config.toml
num_hidden_layers = 12
experts_per_token = 2
d_shared_expert = 0
moe_layers = [0, 1, 2, 3, 4, 5, 6, 7, 8, 9, 10, 11]
normalize_top_k = false
balance_bias = false
lr_router = 0.00126
norm = "rmsnorm"
norm_eps = 1e-06
tie_word_embeddings = true
max_steps = 8279
Below are experts of layer 8 (counted from 0) of a mixture-of-experts language model. Rows are named router (the router's row for the expert), gate (a neuron's input weights, with its number), up (a neuron's input weights, with its number), down (a neuron's output weights, with its number) and show model dimensions 0-255. Each number is 200 + 20 x the weight over its row's rms, rounded and kept within 0 to 999.
After each expert's rows: a language model's description of what the expert responds to; "comes before" lists some tokens at least twice as common just after its tokens as in all text. This comes from a sample of Wikipedia text that the model never trained on. Tokens count by the router's weight.

# expert 21
router,200,207,237,195,200,198,182,174,206,199,245,199,168,225,164,200,198,221,222,203,175,166,189,212,191,233,194,200,220,207,194,213,206,202,174,200,220,197,231,194,186,187,201,194,212,215,226,190,207,216,198,200,198,194,197,195,193,195,193,169,197,224,201,236,187,222,149,180,169,209,176,218,204,212,218,203,191,170,171,168,221,196,163,195,210,179,173,217,204,220,236,228,182,188,193,222,206,212,205,201,185,217,191,216,215,183,167,209,168,204,211,176,200,203,219,171,176,179,190,186,205,188,215,222,225,226,212,222,178,196,195,172,190,177,195,153,215,187,211,201,190,235,169,211,216,211,168,188,184,168,181,207,198,202,245,200,209,203,213,166,221,215,238,195,207,180,204,218,220,217,207,246,217,182,185,196,223,220,188,219,197,198,216,162,223,204,224,227,195,197,204,232,185,210,201,229,207,166,231,203,224,184,195,155,219,195,172,203,196,199,202,211,225,219,199,200,244,176,181,246,214,191,149,199,179,215,213,234,185,244,179,185,172,202,179,170,167,193,172,199,211,197,161,161,225,211,199,193,185,192,199,197,227,208,218,191
gate0,201,192,215,213,185,190,161,199,192,230,207,211,188,209,254,175,215,203,213,222,208,185,165,159,193,168,203,212,210,226,215,222,198,199,197,159,219,224,184,218,218,200,204,199,213,199,174,204,197,187,214,175,202,213,205,199,209,182,251,196,177,227,205,202,187,210,184,211,220,207,189,212,174,173,200,206,193,192,173,175,148,188,181,192,209,226,192,189,205,207,223,184,220,216,185,186,263,211,207,200,219,198,193,207,188,192,186,228,183,194,190,212,194,197,216,169,215,218,185,167,167,217,220,208,201,209,204,225,179,215,198,192,200,207,190,173,220,204,197,195,205,191,209,219,184,232,189,173,179,190,199,202,221,215,184,175,168,141,226,214,238,212,184,221,204,195,174,215,193,207,203,228,189,226,216,205,167,214,214,211,209,234,170,171,189,225,218,236,194,202,237,198,176,199,223,207,193,178,204,179,207,174,195,191,198,209,204,188,203,196,214,204,202,189,202,182,178,222,192,273,199,218,189,225,164,212,209,215,193,258,222,223,207,240,196,199,202,201,225,170,215,219,173,188,193,201,209,196,222,147,223,234,211,163,208,237
up0,198,218,246,209,211,232,192,164,189,212,210,206,177,185,203,187,215,209,201,185,174,201,188,196,212,211,234,207,216,221,217,209,209,194,236,186,222,202,210,209,240,216,229,193,189,176,177,221,192,240,176,181,163,219,184,187,207,203,198,184,172,175,190,196,230,188,194,191,210,219,151,194,171,206,224,153,176,200,232,201,196,199,215,196,224,218,240,210,179,180,236,201,188,215,146,174,231,159,191,229,201,215,200,180,190,253,197,215,198,208,190,197,175,194,157,178,155,222,208,163,175,207,201,234,204,185,188,202,173,204,184,199,170,208,190,196,164,202,194,205,209,201,196,211,185,210,206,204,196,182,200,211,216,150,176,184,167,209,181,190,208,193,207,209,223,199,197,212,221,204,164,249,200,227,210,233,198,231,186,199,203,206,203,167,181,212,202,224,195,217,162,231,166,216,216,209,192,172,231,184,205,210,213,195,210,221,194,180,184,213,227,189,217,203,190,178,200,201,205,212,215,165,197,180,251,204,206,181,202,222,196,176,169,243,210,198,219,205,232,194,172,209,185,204,211,190,221,218,196,190,191,221,191,184,193,215
down0,209,190,213,175,189,191,218,205,188,159,178,221,213,157,193,229,202,197,195,210,224,165,214,182,238,194,189,192,211,205,215,224,204,209,180,248,211,197,202,183,205,218,210,201,197,193,175,205,211,198,215,206,186,180,209,208,219,234,221,186,175,198,177,200,186,228,231,209,217,188,227,227,193,235,207,224,186,227,189,190,206,200,177,189,209,245,210,171,157,205,203,174,187,194,216,202,210,204,179,209,243,212,211,196,212,176,178,203,208,193,174,188,180,203,193,194,169,173,196,217,184,236,198,177,191,218,188,195,162,194,189,199,223,178,221,169,213,188,187,189,157,216,195,236,198,192,195,199,225,200,192,171,170,217,176,198,219,183,216,183,217,176,202,236,209,217,185,195,223,220,153,219,181,186,208,182,187,194,238,208,187,243,205,211,191,183,210,222,245,171,221,159,243,219,188,215,217,165,183,187,231,217,218,216,198,181,178,216,231,201,255,193,211,187,183,199,189,214,223,185,201,203,220,190,169,205,209,227,224,185,191,220,191,217,194,190,189,217,174,258,191,199,218,220,187,222,225,185,201,212,251,222,187,177,201,216
What it handles: Agent and relational prepositions. Prepositions opening a following noun phrase, above all passive by, plus with, against, after and despite, as in discovered by, erected by.
comes before: " the", " a", " his", " an", " her", " its"

# expert 23
router,228,178,213,215,186,173,174,201,232,178,210,208,157,222,167,193,210,226,220,217,181,157,216,170,185,242,209,224,215,170,200,207,167,207,191,176,194,206,227,195,176,197,210,221,214,206,216,208,169,205,210,193,194,186,209,220,183,201,196,138,204,249,183,191,211,222,191,202,201,181,195,213,171,217,179,212,200,205,214,198,173,207,179,186,188,192,191,227,212,181,216,229,189,172,177,204,223,204,191,207,164,207,190,191,188,180,181,176,195,222,187,181,180,245,206,197,170,212,182,200,210,161,204,186,201,196,210,215,164,175,211,189,235,208,190,174,218,195,222,210,198,194,178,206,213,177,189,241,198,174,184,249,189,206,205,173,188,205,179,189,229,242,222,209,205,164,138,202,229,225,200,210,219,210,180,216,222,198,234,216,210,199,199,174,217,142,196,206,208,214,177,203,199,190,227,205,206,155,205,173,207,203,229,188,223,224,220,172,226,207,187,181,229,212,206,196,220,185,226,192,187,208,163,190,205,185,196,221,201,192,228,196,199,220,200,205,213,192,187,174,205,197,221,171,221,199,191,197,203,205,165,183,195,219,227,160
gate0,224,213,205,238,190,195,185,187,162,187,194,223,198,238,191,198,213,185,217,206,197,189,224,211,225,207,188,191,244,171,170,207,209,181,211,227,190,162,194,191,218,169,180,215,181,205,213,241,193,192,176,194,213,184,200,200,205,199,197,162,206,229,181,189,236,245,178,184,183,182,195,172,238,178,211,194,235,171,246,209,203,202,199,212,174,195,199,188,212,164,219,207,212,199,172,157,185,197,183,189,222,219,235,197,243,184,176,185,245,239,180,226,196,242,189,184,205,166,179,189,179,184,242,220,222,198,189,214,171,204,195,194,191,169,188,206,188,223,193,191,197,220,218,191,186,210,167,212,210,236,217,208,179,204,214,184,180,162,152,208,193,160,194,195,187,175,221,220,215,207,215,176,211,229,184,183,215,193,206,208,215,237,222,192,218,182,204,219,201,193,188,230,192,229,187,202,194,181,207,225,210,201,192,174,197,225,207,187,252,205,201,203,211,227,194,210,181,203,212,195,201,188,218,195,186,198,205,182,189,204,189,198,182,202,202,213,218,195,194,183,204,161,180,185,189,227,225,205,156,157,173,198,191,218,202,159
up0,200,203,228,208,213,187,174,193,179,194,174,196,222,254,196,220,189,189,222,209,214,206,200,246,207,227,247,212,182,196,174,206,208,178,212,201,181,211,205,228,186,197,174,216,208,194,207,225,227,213,192,196,211,176,196,213,253,196,214,178,237,206,179,203,194,239,179,210,168,202,194,184,214,200,195,244,202,171,200,225,196,220,192,223,202,195,239,183,202,229,185,215,184,211,197,202,192,188,229,228,189,190,222,203,198,175,182,205,196,208,180,219,192,201,230,181,207,182,209,224,223,210,205,203,225,203,204,228,188,181,213,194,141,163,237,188,186,220,213,206,177,200,184,246,213,189,213,173,200,228,219,190,187,171,206,209,193,176,182,206,190,168,200,203,187,196,201,217,235,178,224,174,187,212,197,173,209,220,192,181,197,237,265,202,168,176,224,204,190,211,188,228,175,222,206,205,209,175,195,218,182,236,170,240,209,186,195,183,210,153,171,216,230,185,165,162,210,183,235,182,202,221,234,214,178,212,179,192,189,204,187,206,206,195,226,182,217,176,205,191,189,188,198,200,209,218,205,211,181,170,185,203,202,178,167,181
down0,233,180,165,159,203,187,187,192,192,170,196,175,186,173,229,219,210,249,185,224,174,180,210,193,203,229,180,200,225,236,165,192,200,176,172,194,179,217,222,228,231,191,202,237,203,208,214,227,167,197,216,195,205,202,149,186,153,189,220,194,152,196,200,193,180,176,184,178,216,211,200,210,165,185,220,174,185,207,210,168,177,194,186,201,217,190,200,217,201,196,204,195,215,194,225,195,228,234,202,194,208,205,215,170,168,233,183,218,213,189,198,177,213,173,183,206,218,223,180,233,148,202,201,227,202,223,181,174,215,227,197,190,189,205,180,204,164,235,216,205,185,199,194,176,216,198,190,199,186,221,202,195,219,222,187,211,215,230,211,207,214,189,204,207,179,189,207,183,194,246,173,191,200,208,205,196,218,195,195,182,182,197,182,198,193,245,212,166,190,221,223,206,194,201,186,217,194,222,174,206,174,160,219,181,198,191,241,231,183,190,164,199,176,204,216,209,219,200,179,205,183,215,200,229,250,209,202,221,180,209,188,220,156,184,207,182,186,175,198,215,172,187,226,184,191,198,201,201,251,192,206,206,203,232,216,200
What it handles: Sports table numbers. Pipe separators and numbers in the middle of sports statistics rows, like wins, draws, losses and goal columns in league tables.
comes before: " |", " 0", " 1", " 2", " 3", " 4"

# expert 61
router,228,190,226,193,208,157,188,180,207,201,227,221,157,229,181,188,201,257,208,195,205,187,215,192,164,226,216,224,179,198,209,209,197,210,198,187,215,184,209,173,170,174,226,217,211,182,191,188,187,161,229,145,207,186,216,203,173,188,191,156,182,182,192,233,178,212,157,190,187,177,196,217,196,189,193,211,194,181,238,189,198,233,178,199,190,175,164,203,201,220,223,229,186,160,222,214,218,182,198,213,173,195,208,214,206,195,191,210,212,224,157,205,201,209,212,167,192,209,183,178,199,179,201,200,219,212,186,215,176,178,176,178,195,181,195,170,210,186,205,196,220,211,177,220,192,209,165,208,188,189,164,224,178,183,182,196,192,206,207,191,215,223,212,193,209,170,171,235,232,229,219,213,186,180,160,205,224,201,221,231,178,189,216,197,213,181,215,196,176,194,203,211,186,139,210,194,203,184,195,186,246,197,207,195,192,210,215,218,224,209,205,174,213,226,180,191,217,154,183,228,218,187,164,203,212,185,192,222,198,206,213,179,219,222,197,196,198,178,171,178,160,190,191,188,211,226,194,210,191,200,162,205,220,209,211,164
gate0,227,167,230,221,219,168,213,237,220,203,220,219,163,214,218,211,176,186,204,191,212,228,222,195,213,186,238,201,202,207,179,249,202,201,161,221,237,209,191,205,203,177,237,214,209,187,238,196,219,180,179,224,223,212,187,221,155,231,163,182,191,193,170,217,215,245,181,205,209,208,176,227,195,249,223,214,223,205,181,206,161,229,205,196,213,187,223,204,217,178,191,226,211,203,177,181,229,213,185,197,188,194,198,194,218,204,206,190,203,228,201,194,186,171,199,189,195,192,230,242,173,216,170,204,233,203,172,216,209,204,195,215,183,189,197,189,215,164,203,176,175,224,253,201,179,172,188,210,183,224,184,193,226,195,189,197,227,235,192,191,181,211,197,178,190,221,189,206,177,230,207,175,209,202,183,216,206,199,242,185,214,227,199,207,219,203,217,236,192,227,212,189,184,210,186,213,174,214,211,216,194,209,215,195,188,199,195,213,208,237,193,180,198,203,183,163,218,184,202,211,229,159,193,161,240,212,233,203,181,210,214,199,190,244,220,193,185,217,205,203,212,210,212,189,203,214,203,203,202,189,206,176,246,193,219,175
up0,214,145,202,236,188,206,194,198,215,188,203,207,167,192,209,236,223,193,165,193,223,202,174,203,230,178,175,219,135,206,216,177,193,207,193,206,230,199,162,232,209,178,203,196,211,223,225,191,189,206,210,213,206,190,175,212,208,207,195,232,182,190,200,202,205,232,159,208,206,204,165,212,201,239,230,199,198,181,230,249,206,194,202,208,198,191,194,203,210,161,200,219,171,209,187,191,187,200,198,182,208,192,207,205,247,210,203,233,160,233,218,210,226,189,192,223,235,182,186,193,199,221,205,204,236,170,185,222,171,209,190,200,247,186,221,173,214,177,203,196,184,221,214,227,171,176,156,213,178,197,186,197,225,193,197,210,201,233,209,197,193,213,215,201,172,201,188,209,170,207,208,209,186,196,208,213,188,208,180,178,225,177,200,161,202,231,165,184,198,170,222,165,199,222,207,204,185,207,210,208,187,252,189,227,202,208,228,192,244,215,188,179,177,186,210,216,184,197,211,184,199,184,212,231,194,179,209,172,205,218,190,183,160,163,223,176,182,228,188,199,208,195,179,202,189,184,210,217,212,171,207,182,205,184,210,161
down0,195,229,215,219,179,171,173,225,223,195,223,143,199,211,179,196,225,199,188,220,162,201,227,182,201,188,192,222,201,223,204,201,196,170,173,216,178,223,212,182,221,184,209,191,188,219,193,176,171,215,205,175,179,162,204,216,183,160,190,181,220,216,184,215,179,235,208,194,215,208,212,204,170,184,199,251,196,196,174,189,220,159,208,148,240,182,213,224,247,215,191,233,199,214,187,209,239,216,194,193,226,204,186,213,225,205,145,243,192,192,207,183,187,210,172,179,180,222,247,181,196,205,206,211,211,179,168,178,189,201,198,196,217,189,193,214,184,205,215,207,171,200,194,217,190,191,221,202,215,204,219,206,191,185,172,211,197,177,173,208,194,232,246,208,169,173,187,209,200,185,201,218,225,176,186,187,191,198,219,218,217,233,206,210,216,179,213,189,183,202,231,213,205,215,184,219,219,202,183,196,216,203,158,188,204,184,197,194,175,209,217,234,167,188,205,216,200,151,219,163,244,191,234,170,187,207,187,223,203,188,197,192,202,229,208,201,196,180,205,189,177,191,221,196,214,201,192,182,220,198,183,167,201,185,203,228
What it handles: Past-tense event verbs. Past-tense action verbs in historical narration, such as took part, sailed, merged, launched, participated; also sentence-final periods and table pipes.
comes before: "\n", " the", " to", " The", " in", " by"

# expert 19
router,240,192,219,189,208,157,184,190,213,178,242,215,169,229,190,189,196,253,213,207,218,207,222,182,162,195,204,206,188,189,196,195,183,197,208,179,219,180,212,175,185,188,230,206,209,184,188,193,198,177,228,166,207,177,208,200,172,194,198,160,199,192,193,250,188,210,160,186,184,183,202,224,192,204,188,218,208,182,234,177,196,239,177,211,178,180,174,198,207,216,208,225,178,197,239,225,220,188,195,208,174,208,204,211,219,195,185,196,208,210,167,199,192,208,214,159,210,199,196,182,204,199,204,200,202,213,185,233,176,181,161,200,177,184,207,178,219,172,201,219,217,202,188,241,197,185,161,225,184,193,163,226,181,175,186,191,201,203,209,207,207,235,199,188,216,177,187,226,243,219,222,211,181,190,181,207,219,194,230,238,190,190,221,197,195,178,228,192,168,206,213,204,189,160,216,198,197,186,189,170,245,191,208,191,201,227,230,218,211,208,201,176,221,227,180,195,238,148,199,213,208,181,164,215,178,178,191,228,198,209,212,172,197,229,195,184,203,181,161,180,172,179,204,183,201,230,198,208,186,207,160,184,209,213,210,166
gate0,197,198,203,221,214,161,163,186,191,175,219,217,190,193,201,197,156,204,208,198,228,190,200,192,183,180,179,215,229,165,212,179,230,184,240,194,197,166,256,179,179,208,201,213,172,165,192,168,192,148,158,196,214,216,241,183,198,189,200,157,188,210,190,191,185,183,182,204,217,167,214,181,192,240,203,199,195,244,173,212,197,178,207,212,205,178,188,236,195,169,221,190,195,180,181,185,219,214,202,191,201,208,198,184,201,196,213,216,194,208,201,227,220,228,192,218,171,212,181,209,224,194,164,206,166,230,178,188,197,215,196,181,219,176,235,198,238,213,201,183,212,198,185,169,187,214,189,206,185,212,189,212,203,199,183,188,203,152,183,203,181,207,207,190,212,165,189,203,214,161,219,177,221,226,207,212,230,204,203,203,212,211,224,202,226,164,244,211,194,210,199,217,210,195,194,168,200,198,198,173,170,210,181,223,202,190,199,214,214,203,198,232,187,223,248,184,197,200,233,195,217,234,234,214,217,187,236,197,179,187,189,177,174,225,189,206,219,163,186,198,174,185,217,168,212,206,181,185,220,227,215,182,185,192,174,211
up0,232,225,215,182,198,187,175,191,156,194,199,212,164,221,227,195,207,195,159,195,232,191,154,232,182,194,227,187,209,163,201,232,193,219,188,195,200,151,198,225,194,212,210,196,182,182,163,196,188,172,168,218,211,200,241,185,213,213,198,212,235,197,177,195,192,193,187,167,221,180,189,199,206,246,207,190,224,219,203,202,195,170,211,200,187,192,192,197,199,207,208,191,229,176,224,236,202,184,197,177,189,205,179,187,185,197,186,203,220,214,208,211,247,192,189,218,215,236,192,223,222,212,191,226,190,202,179,196,209,222,181,214,184,211,220,205,185,180,197,148,217,193,209,206,240,218,206,210,200,189,200,221,193,190,203,205,213,160,175,207,167,158,177,219,203,202,223,177,205,198,206,182,212,188,177,241,178,182,218,172,192,169,227,222,222,182,215,216,226,202,201,219,219,226,194,224,175,196,173,191,184,235,212,238,170,182,177,207,209,212,201,221,238,197,235,176,179,199,178,195,197,169,228,180,213,217,226,188,206,155,182,212,194,216,154,201,199,183,182,196,244,181,218,190,193,184,182,187,208,220,201,166,208,191,186,195
down0,193,206,164,168,185,198,233,187,221,184,168,188,149,217,192,209,194,177,159,184,229,214,188,195,190,178,156,221,226,197,177,184,193,201,180,223,208,235,190,248,200,173,183,193,194,179,182,188,181,171,185,196,196,237,221,248,204,210,212,238,164,182,220,166,228,199,210,203,198,213,190,148,213,211,162,206,224,196,219,196,211,221,196,215,167,205,220,201,165,189,214,201,215,203,194,220,184,188,177,207,168,198,192,179,205,202,190,186,212,201,205,189,190,196,226,199,177,219,230,189,179,209,185,204,197,189,206,217,186,196,162,172,193,216,186,199,204,199,182,204,202,199,182,168,204,219,235,192,213,179,211,183,204,209,183,172,205,190,235,226,184,192,192,209,206,195,209,199,183,203,209,181,193,177,211,163,181,196,192,165,201,191,243,162,215,179,180,238,208,215,211,186,197,206,220,156,192,238,203,204,221,201,221,208,158,245,195,195,206,169,203,241,233,248,206,229,194,206,227,216,188,157,180,230,176,187,214,218,195,182,187,205,153,184,185,201,206,203,206,214,199,206,192,213,197,194,193,204,192,167,203,222,212,173,183,212
What it handles: Verb objects, verbal predicates. Words right after a verb or auxiliary, such as place in took place, or verbs like consists, lies, refers, exists; also table pipes.
comes before: " a", " the", " in", " an", " as", " to"

# expert 10
router,230,181,193,193,215,195,161,172,201,201,233,236,159,224,170,201,194,242,217,184,180,197,196,151,183,198,206,211,191,205,214,176,206,192,210,173,204,171,209,198,176,216,203,250,207,175,243,178,213,206,218,229,222,180,194,200,198,158,185,181,181,227,186,196,186,191,170,185,196,193,189,208,193,236,187,240,204,219,220,214,185,217,178,182,200,190,189,191,219,220,212,234,184,187,192,164,210,207,203,193,186,208,194,203,209,202,190,197,189,205,172,189,167,238,218,186,162,212,186,199,193,174,214,195,218,189,189,227,203,154,216,205,203,196,172,163,215,207,198,202,203,227,213,188,212,167,182,221,176,183,161,219,212,208,208,182,191,211,200,185,188,221,189,226,218,170,180,250,208,262,231,226,235,198,190,222,234,189,224,218,188,173,204,197,185,195,211,218,181,195,188,210,193,194,200,203,209,155,198,207,206,225,188,179,185,215,184,186,192,221,178,201,229,201,170,239,206,166,233,225,195,229,179,210,197,193,205,222,186,208,200,189,201,230,194,210,171,186,158,194,182,200,232,201,215,236,198,188,202,185,188,184,191,230,216,188
gate0,221,180,218,223,185,210,220,175,183,209,217,240,149,203,201,210,187,172,212,230,188,187,223,207,199,204,242,200,235,184,184,205,181,210,216,192,198,192,215,219,210,178,211,192,194,188,168,189,234,226,220,242,235,179,220,189,180,197,215,212,195,194,199,175,199,207,203,185,187,229,196,209,218,184,210,251,174,213,198,188,168,206,199,176,213,238,183,204,195,216,188,218,180,206,217,154,208,225,236,220,200,187,227,217,137,192,208,247,208,225,198,184,194,189,198,187,208,212,220,183,198,209,230,183,217,203,199,198,240,174,172,193,206,203,178,205,184,195,165,166,224,218,184,211,216,197,170,187,224,223,195,198,193,180,189,186,215,183,222,209,223,188,177,200,205,190,188,209,224,185,226,187,196,213,183,172,225,215,218,196,173,192,228,200,184,147,220,196,173,175,215,189,194,192,186,200,193,192,176,201,204,225,185,171,235,177,147,213,173,204,191,232,167,172,186,184,187,218,202,203,237,214,233,178,197,191,227,189,180,210,201,214,188,187,180,187,229,209,174,205,195,168,185,239,208,190,190,236,180,210,226,219,197,190,172,209
up0,210,193,196,220,176,211,209,177,187,214,210,207,155,197,204,233,199,177,207,205,194,206,213,203,213,203,232,187,222,173,190,201,173,212,212,229,192,202,209,226,197,189,201,193,206,162,162,190,210,222,211,212,220,221,218,205,193,190,207,193,205,221,205,151,187,202,221,198,184,223,187,195,209,186,206,247,179,208,210,182,166,195,203,199,211,239,198,197,197,203,212,232,197,213,184,151,211,233,274,201,226,175,200,195,172,230,221,222,241,245,196,198,228,193,175,179,199,205,209,172,182,189,211,167,197,185,190,161,197,179,177,182,228,219,206,216,178,225,175,146,224,227,188,232,224,201,183,179,184,229,201,198,193,190,199,192,234,198,188,222,231,186,182,197,214,194,182,207,218,189,237,189,187,200,150,184,219,209,193,189,154,222,215,229,172,175,196,203,196,181,208,192,221,187,194,229,192,212,176,217,186,215,184,205,207,180,155,196,168,219,192,227,172,192,196,199,201,195,231,211,238,205,211,189,196,204,203,182,218,185,192,166,200,169,171,207,220,207,213,246,198,166,191,224,174,209,190,212,175,207,218,196,197,190,199,182
down0,209,209,202,179,200,231,187,229,216,169,220,230,203,222,171,214,204,183,183,194,188,202,215,218,196,198,224,210,170,188,199,183,154,180,200,204,245,184,186,162,214,156,193,212,199,209,201,180,203,214,194,194,205,214,239,187,241,217,191,224,210,196,184,177,210,208,193,206,176,182,209,227,208,154,209,184,211,199,219,196,187,220,172,213,244,185,217,170,226,203,180,202,241,228,179,178,164,216,193,187,223,208,200,168,239,201,224,211,206,203,211,167,199,175,167,199,192,234,224,156,208,200,209,174,206,185,229,208,210,229,172,241,185,224,227,228,170,186,212,175,213,203,183,208,188,193,191,174,198,153,218,174,203,209,242,186,228,203,197,207,212,229,212,202,196,186,181,190,181,181,198,196,187,212,186,211,208,167,197,223,194,212,215,214,175,197,183,199,183,209,170,226,196,202,211,180,193,206,198,189,236,194,211,209,202,211,182,214,180,212,212,186,215,217,230,180,161,231,210,232,204,168,200,197,172,176,192,180,201,214,208,215,178,165,193,205,222,180,221,223,231,197,188,213,178,185,205,149,223,215,226,148,188,205,213,201
What it handles: Table cell separators. Pipe separators and cell contents in Wikipedia tables, such as row numbers, years, election results and squad position codes like FW, MF, DF.
comes before: " |", " \"", " ", " DF", " MF", " Labour"

# expert 26
router,195,186,234,212,191,164,193,196,204,204,220,240,178,211,183,202,228,244,209,177,183,186,242,199,154,185,213,204,171,197,205,193,190,177,230,173,200,185,224,168,175,166,241,185,212,197,196,185,198,177,228,166,212,172,204,195,158,185,166,164,198,200,187,235,182,173,172,189,188,165,198,215,205,200,209,237,188,224,226,178,205,227,187,218,225,185,172,216,176,199,206,192,197,161,233,180,200,200,201,214,162,215,215,209,208,190,197,206,201,210,207,208,187,210,188,257,202,209,177,166,229,179,195,207,194,193,180,231,173,198,175,215,191,170,195,212,199,199,190,207,227,204,186,219,185,202,168,218,168,187,175,232,171,199,192,202,178,163,203,196,222,215,216,200,202,193,162,231,203,220,247,195,187,197,169,217,182,197,210,233,178,178,200,192,198,196,205,227,198,204,197,227,213,185,213,227,193,194,222,182,213,183,200,191,202,205,180,204,208,233,218,190,231,237,200,178,230,170,186,206,220,212,188,204,197,190,180,188,215,209,182,195,185,213,207,174,184,155,179,183,157,232,206,173,203,221,199,214,208,198,192,178,212,193,187,159
gate0,229,181,214,211,188,174,213,215,217,148,205,187,194,206,200,191,241,264,179,198,209,203,202,187,165,201,179,191,180,219,218,226,196,199,185,200,197,165,235,214,202,198,204,223,209,190,200,204,200,151,159,200,216,230,204,206,190,178,186,201,215,234,212,190,216,186,173,237,204,192,178,220,177,183,190,243,218,196,192,199,223,225,200,166,214,179,179,200,233,186,196,165,222,203,229,206,192,216,186,184,214,209,213,213,218,226,239,215,189,208,214,196,151,170,172,183,240,197,186,186,187,208,180,182,195,204,192,182,245,215,243,200,204,194,178,216,189,192,208,223,186,200,195,174,177,224,189,211,225,219,173,204,193,200,187,224,209,219,202,223,166,191,206,206,195,184,161,197,173,169,225,200,199,179,197,209,204,214,179,184,182,248,207,199,169,174,198,186,206,194,222,189,186,212,195,221,204,193,181,189,214,213,184,179,196,187,214,152,177,211,205,223,212,191,153,203,211,207,211,194,188,210,169,234,198,184,177,196,171,209,195,180,246,230,220,201,179,187,182,214,205,230,211,162,194,200,208,221,166,187,235,168,219,185,187,199
up0,206,228,183,175,217,212,198,186,216,230,234,198,219,192,222,216,177,166,204,196,170,203,203,191,223,191,196,226,222,187,165,188,220,175,206,189,201,218,157,170,212,186,209,195,226,232,181,197,202,249,240,200,199,200,225,194,221,201,229,240,201,224,194,229,180,198,224,196,194,187,223,205,210,193,181,173,183,189,201,190,201,194,196,236,197,180,228,182,186,201,193,216,196,180,199,169,184,199,225,193,161,180,203,199,196,172,142,186,225,194,189,226,206,205,218,229,199,192,200,200,209,238,207,207,212,237,187,226,196,179,168,201,226,187,232,166,218,223,178,202,240,193,201,190,224,166,185,189,185,203,239,216,203,205,202,187,202,194,209,163,218,169,196,159,224,188,205,201,222,209,176,199,192,170,225,193,222,179,222,212,202,194,213,199,199,194,189,225,189,240,182,209,205,203,189,172,239,192,161,205,150,243,218,215,202,190,194,235,224,202,222,207,191,193,253,214,199,204,208,224,204,207,207,183,207,253,210,198,208,213,211,212,196,204,143,169,212,208,194,167,212,206,218,214,218,221,210,206,210,202,180,219,190,192,185,180
down0,197,205,180,218,212,184,203,190,192,204,209,206,183,186,202,227,207,200,191,238,212,203,179,181,197,185,238,186,179,243,202,236,215,162,215,207,179,250,206,209,196,195,218,241,223,190,222,204,165,184,207,185,239,204,191,199,212,194,223,233,206,203,215,221,184,203,206,230,195,185,160,222,227,222,197,232,165,174,193,207,136,200,193,209,161,183,186,191,199,184,187,216,183,187,192,199,178,196,192,223,223,196,182,223,189,207,191,239,190,185,210,211,211,211,188,206,213,195,199,218,223,177,222,185,203,186,207,232,212,184,204,218,195,160,188,218,198,216,155,162,219,176,180,209,204,222,209,171,184,225,222,207,208,184,216,197,206,208,201,199,219,202,161,196,202,219,175,184,251,213,222,194,177,209,163,167,216,188,224,212,186,177,154,166,212,191,233,185,175,189,195,200,214,202,231,217,199,197,198,182,213,212,196,178,204,186,167,213,220,185,212,225,198,207,189,213,196,195,206,238,162,246,168,189,224,208,176,220,237,180,195,218,158,207,229,190,189,195,197,199,175,192,201,194,195,209,207,219,198,201,199,203,166,254,228,185
What it handles: Past-tense narrative verbs. Main verbs right after a subject pronoun or name in biographical or plot narration, such as was, became, took, found, won.
comes before: " to", " the", " a", " in", " that", " by"